Experts of a small language model.
Size: 8 layers, width 128, vocabulary 14450, 10.6M parameters.
Training: a variant of Muon for the experts, 293M tokens, 4471 steps.
Below are experts of layer 2 (counted from 0) of a mixture-of-experts language model. Rows are named router (the router's row for the expert), down (a neuron's output weights, with its number) and show model dimensions 0-127. Each number is 128 + 32 x the weight over its row's rms, rounded and kept within 0 to 255. Numbers have three digits each.
Before each expert's rows: "comes before" lists some tokens at least twice as common just after its tokens as in all text. This comes from a sample of Wikipedia text that the model never trained on. Tokens count by the router's weight.

# expert 4
comes before: " the", " a", " his", " an", " their", " its"
router:083042173142125158181074213218161112103148107141138145127056174109131166122114124089136163137113097063092102138129189175161136124058098174108115142110101152084186128155111130146123075132145150122159088185125125110121125108166082131127160157084144113134143088141121109110149123105156138153145115101095066133121118111123089089141109116094152135127179085120114087095137182101073123117139
down23:164074180154092140128145109054152172151079143139136097088119170144179166112090135118172131107163113159172132117143079150113117129122153088164137117122093162061122122102144169148140091143123139130121115134108113193161140134151103128148162129114115141122107099096112069121128092140074187180083217126112099110110088186134114103114060141164164170133101070163087129084094083100142148142208
down24:070117120141171146123108165093084141165098133076113109116148191041121140172076155102146110130177100061128146151084133143082068071117129114168115122166161059196143141103106167168166179166081117123107163100129102100131181128132135133151141132123132144129114124159109147094086093097111094137112090154126127095113177139070097111091132095114145103142152186195104139102137126163121158068077
down25:152096147182141152124075092089149125104135159156115121146151109091136108181137106152083145140133135096090101109128088100117156160138130114109043172120115128145150150147091139107190119072113118158134136143132145109175196152137139085113120124140155170152106109115088132093095136153182094116109138118159016067088116192116159084142167171218091151103120111131129094097114113098189168106073
down26:103139132141139176130107147145134154159104109139061133205136160148088112135135175175118129103177135246069148140133184144080092160109155100161102119151128125159177196148181137148067112183125140132130061141139199111057088111143123102085079096110097082088103106164125151122135084124095123098151109142131146134140090074116165141097106109152124111122167133115141130137136087159125163155097
down27:108103136128102096069138099111130147160119129126099080119069112118134191117141159131080143160148113160109093142122169118087130122131099150154149149123106103150063121089066179138094146084124122124130116111150172073132135103114119146146028155170129141133128184129054219149116158118119175104090055123075077065132115135108155125101076111102105154166130078158087137079122121183160119100115
down28:091085076123110101167138128168094090108158123118109134110128206106116081158136107191124179158116094097126132100104193143109129122086138123143095145064164148140095088114076129163167116193111213142125116093160105221142079117097144128143141141141091091151100152134164107114146087188103111141162116066159134154145145142179133132113092184120153141169120071091158082112110090146103100166121
down29:133153118158141105074148160104114159099152147140143140180160153127126139138108127133174147157129062127176161128143150125101099119115061049157060068107087100124121164084108142115148101070092150093109081132139172143139214127105145133115154110138114133069114085195146126124181122181100111131158162121141100088147148149099124104138148097170127204156189205132188119130155079156121154130107
down30:155103120155120132132179132157140146163100147093097112137145161062153169114115131191091104182124148109108085170195148139162147143114164118171183156141099125079129042157130154144095162102181162112074124142073111096115122121113144134117103118141107089146100148084148187123086064144137108112090122138150108155136108093091111137093191150181183116138151090113111114096176050115040140133143
down31:105187081068114150076114087060055155128121127108131089112098068143119121096060196147122159098128091112124124126114134134131109119126141139130123159167103110108113023115114122126126135119189121123141124155151107110082123112109121078172088103184128150107120119079114177131070096147091172082173116207131127145161160120151123200142112134183120129115110174109172140138081097152077158118132
down32:132141143103105093128132185159090136138131173072147119133116088143084140069168164142157133073096115142100160118145174178125105134128152057109112160136072097134152172136167165128077117129140065125133116130140189101105067124161173090150113137185121088130082134151117160157132123132112205150095107151049155133171140059137057088119109133130099088165126121075116076151112080106142172097119
down33:154133126119157122126102151169182110123153078136110131138171081090061111099166061089077149133093078132132126126104085111110144147171110129113087156050110111043083154129078108111086176117067099122176063126158117113076127137124140096123156140151140092081166073119144158081113131125104165095079153123103157073146157127116135137148200158128107126090120112152096105109105067130084117178125
down34:092117095133165137129125158121124119108149061160093125080136117181173148114136031158141094172095146094100109110110088129102119094079112135107111110070115182117072108114148140106156153174100176103112120139159091156094149135182191155121085139135116104128158098174068151078200198117145108124126184063134160119174089150162110131189141107149190116152129139086113128102094117137117150102147
down35:143108117134121114075063151119115134078134114083154168153120142163079116180109155135125151167126104143122123111124148160115133178176135084091152091142109154124101065150123172048141105146066159096084167129160173106144129141071112059148086149135178157117122129179067157169085116186141080125142113112193171199163135132103164055088120152104112163083115091112135116134132121098135167114138
down36:123151101168184159151088086106113107113186103125141115129161141112119170099137099139142159170175132098108146093108165184113074110161138099149119136095129110073114134128051143100118104127114155155144179127179103084131145139193139095118127163053112199098148144101121175160152139142143092167114062075160125145067066145075122187165107115157149209092103126074140117152154137137138116163143
down37:127089181184183135105096084158215179142181111103107135157060159148139109072083082213109104117133148164120131092126099181180125116166166164165093155087160161196143182129138130149133085117144101109096113154103149164121139126108099165135099115183115092072135128133151106078088117146133153140147151180143126166131148089128142160153100150113075170098150163135107135126138082148168096142108
down38:134195128092146128142134126140107168117159139173143050075106147075131071113120153134150122107153085134130124129133153119101142096098185179137096121124108181149191135127113136153157122134108132172151147131134080129139083242096191115097179150113189134094147111152194134153125151179110107126183134109122177096171144122105152137093101102101191089112132138157070164133117166099127171179090
down39:101147136142100150105140119153105156036149120149133207163089182116124059112187122102135138109093122130200154135110139159172184119147159122198161119129089152170129080120096115056117125143064148168120169104155108141141188139115135151152151109094101116129102068157107099173132138142108110071147099087154154115149131169097143161085104165077172084104141133162145054125129129113110137177137
down40:124113082107126173104170122116130076144122166164129187127118123095145117118140158165082102224087127122028147177146115099174108169145150109128154157107137120146127172135099074117110078171153127140132151148147127140134141097108099157162150110084153144138149104138141165140127107186154180114168182102131076099190156179155178134190152110131090130149042147096137113146121110136067102068131
down41:177140150191091091178168039086138133085082146101144084124169164119123093132190081182142121100150148097099107104120148124164137144145084147115111173154080133181111098129112109149110158117156136094097167140105150142108106110100136163124099163215075108119180196140042124096076108118124163174113122181127112172138144092141112127076083146156108152148090121086111143143152153131127143153135
down42:091165068138086116140139154173083130153129144134122127032137125105099113150146118142115088144117079135135144121094142122114130132168107168196124144140059183092130111085081138144084130101085107118103120133122094196168116088088122130119103092105153091096148134136087135074104162097123112145128174111122086121113110152092165130141134052172170187171119144150066141104067126147126043076182
down43:140120128135097210167170112125093167082164120116118096155087119151127113105078152145125121147087131119132112180121133069195102133123165120126146150077125128147128165112181099139068101155162097072158115144111146126142079108183085104163067090156107127165055122087116199128190076143128151123133139118168107109155113160116078142076110093107105111131108114108133187079064091082134131129188
down44:087137171116090096145130082108119171151177123134096128134139127153155151131147106099146081113126129167161195103106156136170129091055100131152142119156151117187047115100186116083123157102168087124118117083113131178189103152120089151132123110170166159095128142104102068164116066146101127141061075178117153173140153165095145143183173153161141088131198098163111119104136154139147094124186
down45:132126137144104156139136142140130151135158067071149100082153138101143146115127145154182175100136074137128052136159143153073139152136089139135164081132181182132134085085119140129136067088113129115108082067066147161173177103076114123159092132167149167201122129122142146125077108106081132136127087158221170142098135139174184090065141098149121143148102129106179148139171114130141147101104
down46:083117164155109125144191127177178137102107086129141149122142136095042130171135155102105092079084111114116113144167078078143039125095098131143076157111118079172064128160136136165149177047112161122130141126102155152070126122159130094133144087161115158139126163170081097151116120113206151161137150108134180149113174166127156153124087125124128162133108131140128070104090159129121056149139
down47:123117131141132063151111081147107139144149104139145166066111134110093090065220141138165140155113091201100128131084111124101088140123191174140157184116107088148140130116173114110124151130106123160157153132113211092094132151165142070132123139119155140097138128172142144130066230189134167119125091120094158118158047159136117120154129159096101119134132142138123094142161120107173151194102
down48:195107117126095183112087118053085106139087187150123096124113142201106195128122123136098156156147076132107143152062106156130162141148104100116120137180131097141144184134166126115145123137137130152127148166122195102081130099139104118153079089152108121070142104148081144102119131153084141122090099137168084077162070157115127097143153178154109121078091112148200111100108083085096199106108
down49:123140164114123101179156181139125185131101136076086107205156106136130154117174085190135128120113099215137141158158140159139092183152085078172130124129135154149157161105132108132168100102141051167104133099150225145099147116171118150097136106173102122086180129170120070141088096151126148163151149113088144151126098116177152118062116175132128119140097106163111158140164113164139146175158
down50:125142152090122102166116176159173101154126192225150124112147113122143136181117066082128090138158181142152125133120119148157165224097127121137126171123105118142156144135122118131158128152101096152142197140197138155140148176150095097206141106157123126107155138110208152128163152107061107132122146075078073109132118151102120130120127106151094149152110125066097141095096168106172094146072
down51:160121171136122092138109137119072099131087154152188114130162099095080097126156086152059138153126080139101078125113141157072120145133098108173156159120093130094153035144176094129140100199111113193055207146169159093102150111083124179093096150101115118130083166146078101129138123120099091142143163117136113118152100152131175147142091096132155136101120151049136110133150118142064125129151
down52:135160083101174084134072136086117141122080089149126096129120106103142139095137133130093149124120135090148188078152099134109114087142111077139098161099158147121123144153076185160079119143130110088130136064030111114170123165111151160107117100131133136136095131113076176102127048159203104095161175191138143143141203141134155192144094168114077146148127136119167147098095143142147181089130
down53:121091137130162052167146110125164112135151129112119176159113112088069140124145152141052084121119122167132153081151191117070139124048146079052164147107167080104116144146171090154125169068142183123164166119107171081111136105141174135131133124149174133165076156166107156094137130136130157146101086147116152147131061122150132159094129118139068123114095152102099159154126164155158181102071
down54:206166107114154149125107105111151160115130125125179111051077147165086113118145145138122181082095098113128151169120132126173142091133083117141083124180140085141166123176189149171128126124096116126160114108072140139142116090147116129121183151135170107118120137188131048082193100139119171124146090130086125138128042083094118103151094151165062147124124088129078152154144100077118098156178
down55:141134142112128106138194209119117160115095161082142109127111154087105106149134073096105135127200112182138167118172077150129135087184088105143093138164142148168159107165144141111130156223187133126082120088111136098138109127088152155118122151109091128129111037147172159133144159179076148176080123129041112163117183129105111176153166116116115109125089118162147089130128129145178129146137
down56:127109109186099111110126163154134087125141097145149100137132147131098151238194131196121217150113109111108121108160152087094126150161119112156156060129132179125138125148169144123100153106104164092121141133107129079099124105156096125191103092151127141084138104127118143190126091068124129142118231085109068207146129163107149110148158108173121135116113132103097154125133151136066143107086
down57:127101079133118100160130171096129124143174137152138141103142137090140194119137098130123104147132140054131133101080105120143126136163209171150153189163119155214182088087122151137088164119114092167116114109146075129101135126137085189128134125109128069104135166180085088101113128109070147153087161117172078140156194137129143138094112153136068110084153160108121128193121085126143064180116

# expert 1
comes before: " ", "|", "-", "==", ":", "The"
router:086084135140063101146106201116143141100151146171132070097044147094037134073136116131161082199162083111083109126093150136135164128078134208145147102106123184081115127137133104151146109114142158143134084112114151126098139097151154149127184129056144138137148115142107122087109150115121123114175120133125102111107153138153078140118123064104146189109122113118144124072081191128140075168137
down23:151099150159123123078112091122128161094175185096108103069106106160168108100129159095144124095158141126165129067161118139147116101144134149125151121139212165069084094126153144146128126134135174104123154086092080155129069151120092177103167171082130095162131131099134081155117092037085153126131161167098152109059146140122099141172082138151154174186071169117149149089169108094160141106114
down24:136139119116114137172150120111206129104108122057194058173133125149124170121103085065094104091142108138169107084124130117062108117139144145174164105122187124156077094099160160122168143140119095103152100136122104078120165110142136138104110137109131103130125164082148144089154139146171165148148166159153195176111152048093129084140122125118135101170170133122156115103124109133085126029054
down25:147082099091156137140089159212162103117111095168136111118149139167090089142201115146130168091171129121150153151093163115108151109138186132148098069103137152140066113165153119181140102122123148177116155108177162083176153148150154138063037155077146084143046113137112140186092164120126135111125101161143105077116070139139171072144112148140080126141129120150133098120122167142162105144154
down26:129122133145120174137122140140115159175144124053174112192084138157109166141072075120143121078142197164160166106134124157129124198187099140153119107122102118139096096107058136164078142156075070093120169136102168133082158166090171149123132103104175105098111115162134108079139119187151107126140130212164109082135122103114139146149080133088114121153166103105118077082061107126143131143097
down27:196145163104154162139124113141136115125075163127152158185103130165180115089151105132094101111184142129134096141130125154113067179084140186120143177100103123126159106130060123134174140130124052092058108143110115102118136142230167070131175046073139112118085129102115156098165143124135157157141119153126171165094114118168143117057143130126116141139081127107097112087121126151109140150191
down28:123128116151121140097119105125157094130083119115134100154106164127115205148077133094130127167147113098105105136137166087099172156131094124155128187153129122075158066175120088167113129204087090133123074100111088170149087180127199147210126104150157105144134080075128183192134133136092082154115104147089126146140091157150164172128095146136095126134134100138152159081145099162102219148104
down29:155161102141137075198103129125133095129132061140134145115121141092103152196133139134153115125135102127182076122131083171139126130116082098131102125123056094101084175087119141156104143070109123172173056108114175193116128138142165086090137102116125145042153141151135109134138178165159135115104185147117178151101085110091158153074171169121087190121096181113157117136143085112162122134173
down30:184144144128134130117143082143193144091149171115113148142128132188131097169065143099108094093143110143162121168151151115108085137132138165129111156124081091098130153106113155189114176134093123114118136154097126125126133109165136097084137108160132137197054087149122169191117143127080131055193149089159178123109176033110103113127110153096171159164164160190108115166090129167103173160142
down31:138149087149126164109145073136172126081169097098116118147136176123201142185137121146079157186091126099176109119157224147050115095105139135148114158106101164158110112068131133141088073131118138144134129184112131132127148079100150127128139149117114096139140153130148090152099130148133118143113132136078117151117087120188065186090092107139124086093073143169080157104079037131088149102120
down32:155093087112128073108114131184126155160140152074127116071155085126101112121090146146115145092130142091039159145131144125129106107142092103061132186125063147145079116111132169125172144149159107082163135114146193104188146159144171136169063105108176167142089109159134172156147127119103134145148104130059156138151104103130109080079117150175061168165132084100085108124122142120110193140167
down33:162126124188140130149104115104119071127088161197102096078183104112125080095173147125096099088057162147163136097054130094094129181106134152100107199126183120099109170165076123135089130159116142140160103121094071165083085144145178100170146099174162141127105136141067162148105135165140105098095097123151146075101082095129178137090155144100075142149151116113137141165158169121129142099141
down34:100132124131141155166127149170127152164108052133144077084138104117125129175146060149115148151095108112161159161104060079109117115136182146047155083193133140110119110163143164180142145094095120124141168143165141116080165123132155117123169113102162184119109111131095127120164114132136168083147121127095105187117099079042133110162147097177191148146168165204114074130105151128154154134168
down35:122128179096183100149139181111162098094140203106153153127141202169165152107100099155144134147109084110104073111142173136166081124161128088093097107066112126117164124095113164154168158163071095152074156111115150146129163107103061087153145112117182175116151111133096128101105076143071117169144108194151106142151160141115169129104117147108173052147098100099145120170142146104155118088178
down36:084151100116081130126134133106158154079165158087075094102135152119094069134120073112108170141118077121163129090160144123140191112141168102143164132099140161119133116099126177148124140096126137125061124127167130162139104082143189128065066117127145155102143164113168133117089166098143143107160124132156089105040100169136133083123145118152143138077152063150066122098120064194101156206155
down37:205144147154104081076096121133128126091138135115136115131170110098134074081071088107136152112104151101156097112121088135104090082077156096182167150154167164168133176086124180145190061119152089143092167121069170162113133126091160194144158156131113158115106129166129128125095123153102182099139130166140065122196184152139131168134127126108081144167118131130094168112107049145111142144134
down38:037171126090159050132108106165105111108108183164064165103098095126141105145112155102090167079142145137063084189118081115152152169108131155121108158157122046119134119119130127140184122171125110136128143136124110111092102157143161100139106103103131139115121110078173123133102118151117127043168106143163121141156106173107087172104094045099068075112130156151101151150116142114115170165102
down39:155101141133130144107150118178089134116099127088107140156065129150159147092147177174136148121153134147125169151107159150153108066154132144139150099183056177079146064102158085115153153123115161072162102162102093080123143158128103162148062095073087085147134085144114150182100090139083131120167102182151175165102137159126122115129132167147084143208090091167145067107120110118068154110127
down40:118117103137103146182132093150095096124100147091102152179093142116163183123165125097146144172149192156077117134104082134156111157117063085108084100156179150123137165118119165077135163182175116202199117130114172083172099156163124107103083067078079110145122132097172181117069134151129128169147087106166099155111091118134115128152072117102119119126112180109157077144137133127115107188124
down41:127159157144127129172152082148101124059151094134165133192143142123109101132182136144143150094156119149142099086131098088121131123094077103072170142117157102094094184153105145130129139125161115092108157124180173084091110073141167160096081166148101129156145162156151157092096094097183153161089145125097142153172166081163120127084102147194094159118138194179114118086195151158206159131113
down42:108139140084129119184126108134087141121120093169127155066158168110136076115102128145127118103078126038108154131086114113102117127174147043190124118141135178135187080107121170149120106168133137117192088084090118145149146069126100117085123089102181150181140123127119193079183123087114126175125160106126141149136112103127162090135124104154146147131111133143141138146067230145170093119100
down43:118088138127138085161131081103109139049054127109155114110072150155131121139170130099139134110149097120126152082135204118147166151072128108120153141151137125150076203139076136074111123098126142160141146059186128143159047061144135118169112097164104138136132084087074112083170127076151122160156110125134087140176130122143172112126129179090134161183128141109153100123078168143180157126110
down44:164134111114182106158159084092108180089132134146113152176125191132063141133112104080138203133066071138141107122137137117131126099141108149155106111084087097122137199127145190099209128139185175124078104105132091148167082086160147139095083071156130118106132153163149144138122100111157126084097134053147119176116147167136092121106142136129155111143105166078094160178152132158177113081139
down45:166150114121122137145129196159078135166123166134118126115122130123074196067159159120128122117142134105131121127096152070103161081156093106207111129158173143105122102099179119100099138055079154112123100102042091171173112114115158165144156146159120131139196098145116140121094146090079135141169092200127144111110145117102143111133113135152107154096175108178147152117235097130097139111083
down46:061184131111098140155113122134119127144154106101097126083098134051151137142154121094107128117097103107101232143153095124120094159107126186134129112094168133174082107145160129170154122098102171124108149110069143106115134111143147193157135111103048218170130171125073147106118103119115119134133163095160191073110142095123134126137098146187129145162089114158100135119127165152079050161107
down47:178104139145182125122123099116054127156083134124131162089135141165119108154169171156069143140140125076116109193080174141078062163109162072129111127150169114160173106154149125114123113098223116102085145143079121106081128166124104109102155189127086136123150123160128139123195183166144187126098117119172105107147177109132087103137123090128122101112152058089062129091161149122129134112106
down48:160130109097123120143117093084114113104108123094077127160136133167173134139088166116131118118121149104161108148057225164158112138133149131090087129121085102137079119131087084113145051111128123118099139054099163129097111146109074159115101051081150085099159135112090152076075159111133127164116124139097170103154153165145183185149148139095095159095113085134188134140088082069117093126084
down49:105192158113159114119100117107108117155095148079147157197167126147088185172121100166067141141213155192129124141138148132112108139152091079165079135157123186144176150104129166145107139135137143180162151145192138087098081124179112177110128118131076142126117127179168174124139088156106133112123157126095139095119169074130120084100056130140091131079141149135068146191145085134165131106123
down50:132178145060047136119136136093179104095115148131161127111168104082125154121133075114107094127112101159155079113143089090094143125095132154115187158140144102075106112144173090155154146170078131177162110138127136087125187123132083133126160133178101140130152141092167115187105081043127163116160124083142162084172184114136179142172118140153164104148059144082141118154153164088130179157146
down51:152107109139091136123105157115130091167085132149135087144131137058089204109130135135131087093165162137134103106167136113088114098119099184109136161132044154139172172050165105114130126143097128178134161103147173156053142149077135156185177115156119140174120117169134141116140132167062125084153205147114066105124136108093166153136103114108133095131106183135125090113087147091152163188102
down52:160123061112117121145096141144117128107176139173119162146122068158191174126106142086128075120148094139174192142112116135158152115101142078162157102156209075157128157110102194119138067175174177124105128074155097156088084142098132151091108130106163088133109052070071142107104090132169087081141061141093117091160121100163112151181125161152126096127115123116139119120149101136127130116149
down53:175124122123135083154086075121155113139164138053102144125058093054098160100157154106102123053176168141131162122125165137127112172135146130110132137106126125178157138092132157130116145109124130128122110087130124095149137148150179185134144129099156050157104110154112097118087100181142112152092099149122178160129115089113126160148139082096131227159128120080059176140176147199119111114071
down54:121116143102125141160086048140181166087198118087143105119128116086139181136146103065102123120138139121129132140112136163184115162131069115163067093094165105116122108125117105189116199131090095099139100106107110106124081112163121125141156173143189182151141190153139155168163115079120075100132107094062156105134092086063110175112156095102140116086090087127100154117083121109120121112077
down55:074100128095110194145179095113140193117148118107163071152120101114100085105159067137118116136151064153123170125124084138082125088125102065139109187135113166154192142153129075121095114177111185128104118082139158137136123117132132158144111096170061123170093114151156152124180141144071200124055141157099149128124132124071088137144156141127066149099087136135118053134104141113151165129136
down56:158120125142137090111099146136193166087084116166150154145134101125114123107184165089099169128130097150142174053133157188147183087151056251145135111098168084140151163112167114106114073133130125094140116101113108146149084141125105177110091167130120098088151154051168130094161128119061131138136141139138100124148086117144109164164153113115138132170097124188116189148115141143116139112080
down57:104071227116112101073103138120107149165086147128156113151152080172196152146131149182152150115110112070068077097121121118088095136134133181124078120128121151053196102181114128088120122126095178123139128168122112083165103177132136115140156147159109145094100153172129132123150085180136105155130132141138191123131108104183176098140151146154122137136094140061118148154208108132119169152123

# expert 0
comes before: " |", ".", "–", ",", "%", "0"
router:164104137081113129151079167116125148092169109184101159085062164088051159087125111092131145176147128098101108182135156183144131104071130163135151119145106204108117093116103101131140105202126182131177104183132116081097138129159126127080153147049120131161106087087123069101128129140154095107128164126063114131136128155124111137160132056091138115106164147084105105117098175145120096111162
down86:060089219116127079131161168133152116122085123119129154139176112175120160104082138129121097164122082170119098112121157105197168106140107099091151109084132083160115101077094098170126173153100111145112133090089114131160101216168149159160140144130114140149161102118194120089102129187191112178179135174154170096087170134157120122097113156109112127134115124121092123097114122179153074135076
down87:144155127081134187124168147168174128160200134126086133126098109170093142129114114173130168084174175068121113114126108105083123166104147152087097091135152133131066221091131101089129128145104088140115153097165123129166150116163112124150156090101153126084165155134089112130095091116143110130078105135128094155157163097055081160189080168090126125122166107130112123139044137077141184087144
down88:149159134154110166130116133099074093216093151105093151126082114091157083087118139109124137109195103195125158149117149112077129192160132119172097136172113133091163131123133034150131149127170081129084105156107105164136112109139130122189157164123146098154119104153107126080149181103140149095176093114121149164181097115125184139151113132112147126172111199092119208163149137128103125062123
down89:130173095130154146139137122115157182075155133158120089117117100166182171142165113155119119134113135158171149143089160107122113173154167160170176114118140151167136138112066124139067163176167083219144182115135159122104158166106134136188171207115130139059148174154163109140076077143144133136115149116153138117109078164186132136193104137132089070092113089147118158154142131137193121106133
down90:097120145132095110097142141134125128162181141116098123135158123101100161075161154183159175130161108160142104137120143106153182186109114101101146239087114071106107172188130142053148140068147157096112173105123119147158108089175111077120111162138167105136166152100099129139074154134130134180098157194178149094143152099106085093129148106112157086087124140152130176142082173135155169101166
down91:131071093136121131108148093141168153119183110128150118136157151136111084160118104138083132108085112144071109162151144147104128095072179164171164101179128169111175177140136119135148112128134111113122083094068149083126124144139180131194137132141065123065138136092152101090121166098093055138124166089217131160127165089068185075183136085121161143120140171083139072129147125134122097107116
down92:171111119150093166125147127119150121066095110129157071116103134115097122177144149130081113142154163165105108116141123098105055086158170156117161050170160129101125162116109139173062074128102112131169131128139107130146062128110084160131181132174119153068180078201094146163084115114161065113098107114142084093112103088086142105118204138136112144099141111163132148109054149138137091154142
down93:129137076136100132099059115161085170117133151137134123104097125136216145152091127163128158131088090175134121184130093158102141137141068098098103080078082159136159184116163125178099126165037120163141147075145116108115077113138128138171139172109125142150161157171094145160138153173155089145143081174134098113147079092109102181184118143105112073169083163114091137114095093182127118142133
down94:120136116121188117130140144149135114113165156176166155113101089132131179160094086171087067165076182145147131179158142116124098183090098090116124132144146107157154194170104165058153071132120130095117157133119087164139121150110188162130143094141112149121112129104140104145161043108109109053098120165143141128169167119141160113132104078160071088123121115158122170171082107210122080135157
down95:091147111078163177125159140112122178091171102096124153121164121110103125161127124148112137108090129100153150180149102121146162075116175092118123084178158155136123137101124093068130098143087171129157064111103117178159079150129158113153104084104151142092222110101107179149089155125131089149134125079142060111183088176119164121159112092128113106166063150051163106144132095143134056143145
down96:155175153072194100113168129100114158160162114137089105112065095081124161109213096133148067136179126107150121147169103168134121141117128113126122127087147052115139135135110126127144182128121115157100101055134158097138096112113180139121089154157178131176166115109103166144158109154128124070142151163161169185063161123207130113148157154171073107102152109159108128151085102124099096086159
down97:139121153124151118169123107152083166097144200181095140139139078125147170120064100149129104141118090134133165091151151054153136137150112106137142042157110113089126139137143136183141184109062171112113137146105140171141120111103143169103149134104163138086146103132092133120082134169097117149074197170088086101141105138150136052038198106162117134167177080166111110091145149141135122138128
down98:203125091141086093166099111129127145103098163079120114148122195065093152152139117166110159115156219206157135166123105116127109145130132100100116141145104102141117126097093077170152170106137177107131140118132113090057158102118156065127130114110098115157169112101146140191146122062087163117091096116163096130111149134188132125123117185214135115136136135186130134107084119077100180145118
down99:111118126161101086142128167180139113137093153073091118143126176115163138147095123139131159102128141106113098096132201182117152151158201140125111126156121105120096129114127132138144114121150137090075141166198137107133190143147182097149169198131131100187114143120102055118173150137142151143133136106133172189168184157085102117052153109063162183104123109107166154086124083097081122133059
down100:101152102193123148119106074175102125103133164105105137157129160091184102195090137161128133124147132177115040069105151170092124131137098161098188143150110080105150173128143164118156036132116149065093084153177122147145115101112085107105099139134137123171161134124136180075061122151126118088106171169113118184166166095148133154133095109125117136147139108074159142067167099129134153119154
down101:092145110143090112131153143172167133146159167159088149138095133179121111101119183134130154085196153135133077134151118132146066123143140124112117152144105144061138147097117145218131145089120185109069123111145142089183113095140140198102154076153122149090135190151100138133150083136141119092125180123117132146146138085179166219113138121160185092140082161148076094116197114089108093121147
down102:108167106125090116141071103161086150118174102118166108158120113157071080213115144155156137137124076165156187091049159157104080080115127153140089120175140203108177107091151137136106138121118124130159079169109147099131065154124123163152145137194165123118130143151112147132176190088188120127171137082080105074105107137162158096134130180124109135126140080131111095115132125120078086157115
down103:084093144166119150152109084176084129118118143063159120135075105054098158143067093114126143178174155086151143119138134142081138099150129127133206131085063146127196139133147157152107088200125179164107096151071072179149141159146127127092134090137150173130145144168157153140183114122093055114096120080104137161126149088130156138108075099138138157123087148092094128164117123164107135095141
down104:124126156110067149144125116091133132097183071144141114110131156118072118119097143132103105153114097202121133186104168112130132203119157076103142140141178150103066165090091131183103194114118153133132130121125151082185178055125151094108113160125122201150093148155144130162148102139125172133156120158176101137130102125169066124155110102081212165094137138114079125173123075174099123132141
down105:141126103118112182120143081169116136143163160035088102095130178134165141096170071109142137147109187140126145108106165040078128128096108102179107126103119113147100135095039162081109141116078110095172112098126101153130091155156126128110076103172127118169122186089131090165128169129141124171065110123118146107103068116117100057126115093177090137152163090115133098136115155092121172149141
down106:163141152111145132093176177096114115132153136087136099109169130076165093138142124119092093151101096133138105203153107093158096167172140119139202135143156115111093137149060130128144098138110159127126135118163100151182171115110128127148093169165202097140112128114200080084078085122120175156188062135126140053090096136109096138092172104101124073143101117143182113122158132085055119099135
down107:063117151115126082159112143132119071151114135148099090160073173179161152120154072170162105112115136117145115164072129149110085040127178119175099182177121153101094136145128185125109128161138108111141129105170118106167079126133081134143141097101159158138120131069175107165130140150173125084118106119072159152125099177187160077164090079111094174086157194113109119101117115154099161090109
down108:086140067159117077146113099153100173098129115073105148173162128091148164207142117137175135182078088141134120146187134165142115107127180138104137126133112128078166044116108087152160141090129124095099152159120168125134081114133078200117142108132146153148206095134142109153092118151168184141069160147137096135143164186133090128111111134152121149205154109111152138167139079156150147077146
down109:129165146155146107066091158104139129147111146128165074104113096173164112187121118156129099130135140090111081093116128135159153101149122114159164148171152132172110139141138170177137174107126117098137163057164087135123176084125126085116134168162105140079101142165124167119126169083101117151047175123071140125117125096063140136113090121162134075161075074096142152148133164202054157060143
down110:127117137120195124101162177186166182133070104127179093102113127141120173137208137084166105171131125072128129143084115092083082132115146181170062158169105154108130161178142115145132076135131085121073186144121121109111062119145144133190154120157137117186145143128194136113165139148102137170169148154084155141130119113133088164100166112142121144107108131084088091147153140145160119104051
down111:066107083163150101124164118176109117156136121147137184124100135127155169113143071105148127165095110125147137163197093137131156057173107136104109172108128147163144150173153136125158098122182080168093196122080135121150128076140105162169136150164119130097095119208153102154154127169208112136057155120135136127102102119102170059171151152171102150196128139147098083161108094103150128158116
down112:154118099104094128103166128153144115136157163171127115136064146149132096128127143090116141136104064194153145109107112151131162107077152157159106096141143184209066121171073067126140130129111076141159126210105093086071105144125118097116153111145128177084114090120178064121096132121083180130112135147112175156103122100105207085165134145177151106135130095127093112167151164101193118160125
down113:169121169178098166100109133106061141101089111145159101170144074157152130145136134118101097166102089137084122185143129109160104130168101102118065131162138174138119186150148100121162127165107085164116176186164090133138135107161148108083068140116153157119121090212178122144135138115154166083064097120212147104148100171127172174104130136093126127150136082160105145099081088144066134142153
down114:183177124182127149103071090171118098144153159123106118069123165107083163095129103130153162155099162203118143119065131152114150149115076078159141180099118134136093103154109153106179155159105112159160121165077135137134135147135127122153103180134144137103123190191090106112139138096179168114098130162093142034130142176144146142100147116102138167129149066109063123112099109101149200147080
down115:125137174185069106149098150099085088183092098112149143164113162038105130157140147148109128101168121126123192120138168169119055210142151134098133181112136129120176070132175165115113143124105121177141099164097129097112077151095179174167074121121148142188147094156162100176156091091136097111101103132141106104152131171137094101124142109122182163137108097178177133131108106139091167142151
down116:137106145072128138109125070136083153087124108113153102129147118090100113165216122076126155047093085108150084118150134094086087118102121119091079132115151128111202162103170118182110110115100082129078186101080148105139096165134193111127129111153051165199162124098134139140168150131209117097177107120107156148166115150107105148182184127127120162109142129136129130112083128135101119155140
down117:102134142096126116167138125134158127161160131164106145097155101139155163143158123133171122154124183117159147135116055080144152120067119160077190114138105161144078135134177129090133128139146123127150110114228149142189153120152162238109154072150136113067138132135110122148121115117140115070095179134142125102115144124063120068064090128145124137063150118117133102124127093059124159066088
down118:048144092151152118103179089126146150089130114120117110117114134106134072126164094120078053092172103102135084130148078123098107117114112080160077154126123128160090080138152164138106119115095101158130084153126113061155114102124179126139136190142183123143164154167172214129094175116113093138114125133076161084071107188124154107154088093139063102096109122143124111162141090100070136079127
down119:099177136109135127112160101175070103125134111138135141115163087085118168147102146112142161072127118100108147120121164186188160154164139090134162151137113165103080142120150137174149140127163172191104137144063137164113125131106162087146160078108076134122143084112172135064087147145132109101201127110139135152086107097116099178112082163184134150046161135137100115145148018110159110100109
down120:142099102106120109079093141169134163121095088078112117148131090133181159197162160170113065147120132075155105162118118090128155110156094124132144116166090032092128124090130122138131117114126121133170206136125150120105127142118180143150113173157134168108115114153098192136159122045129108109112098106040115168149099083110074152143113162123134174138129074153151152063101099101077161105169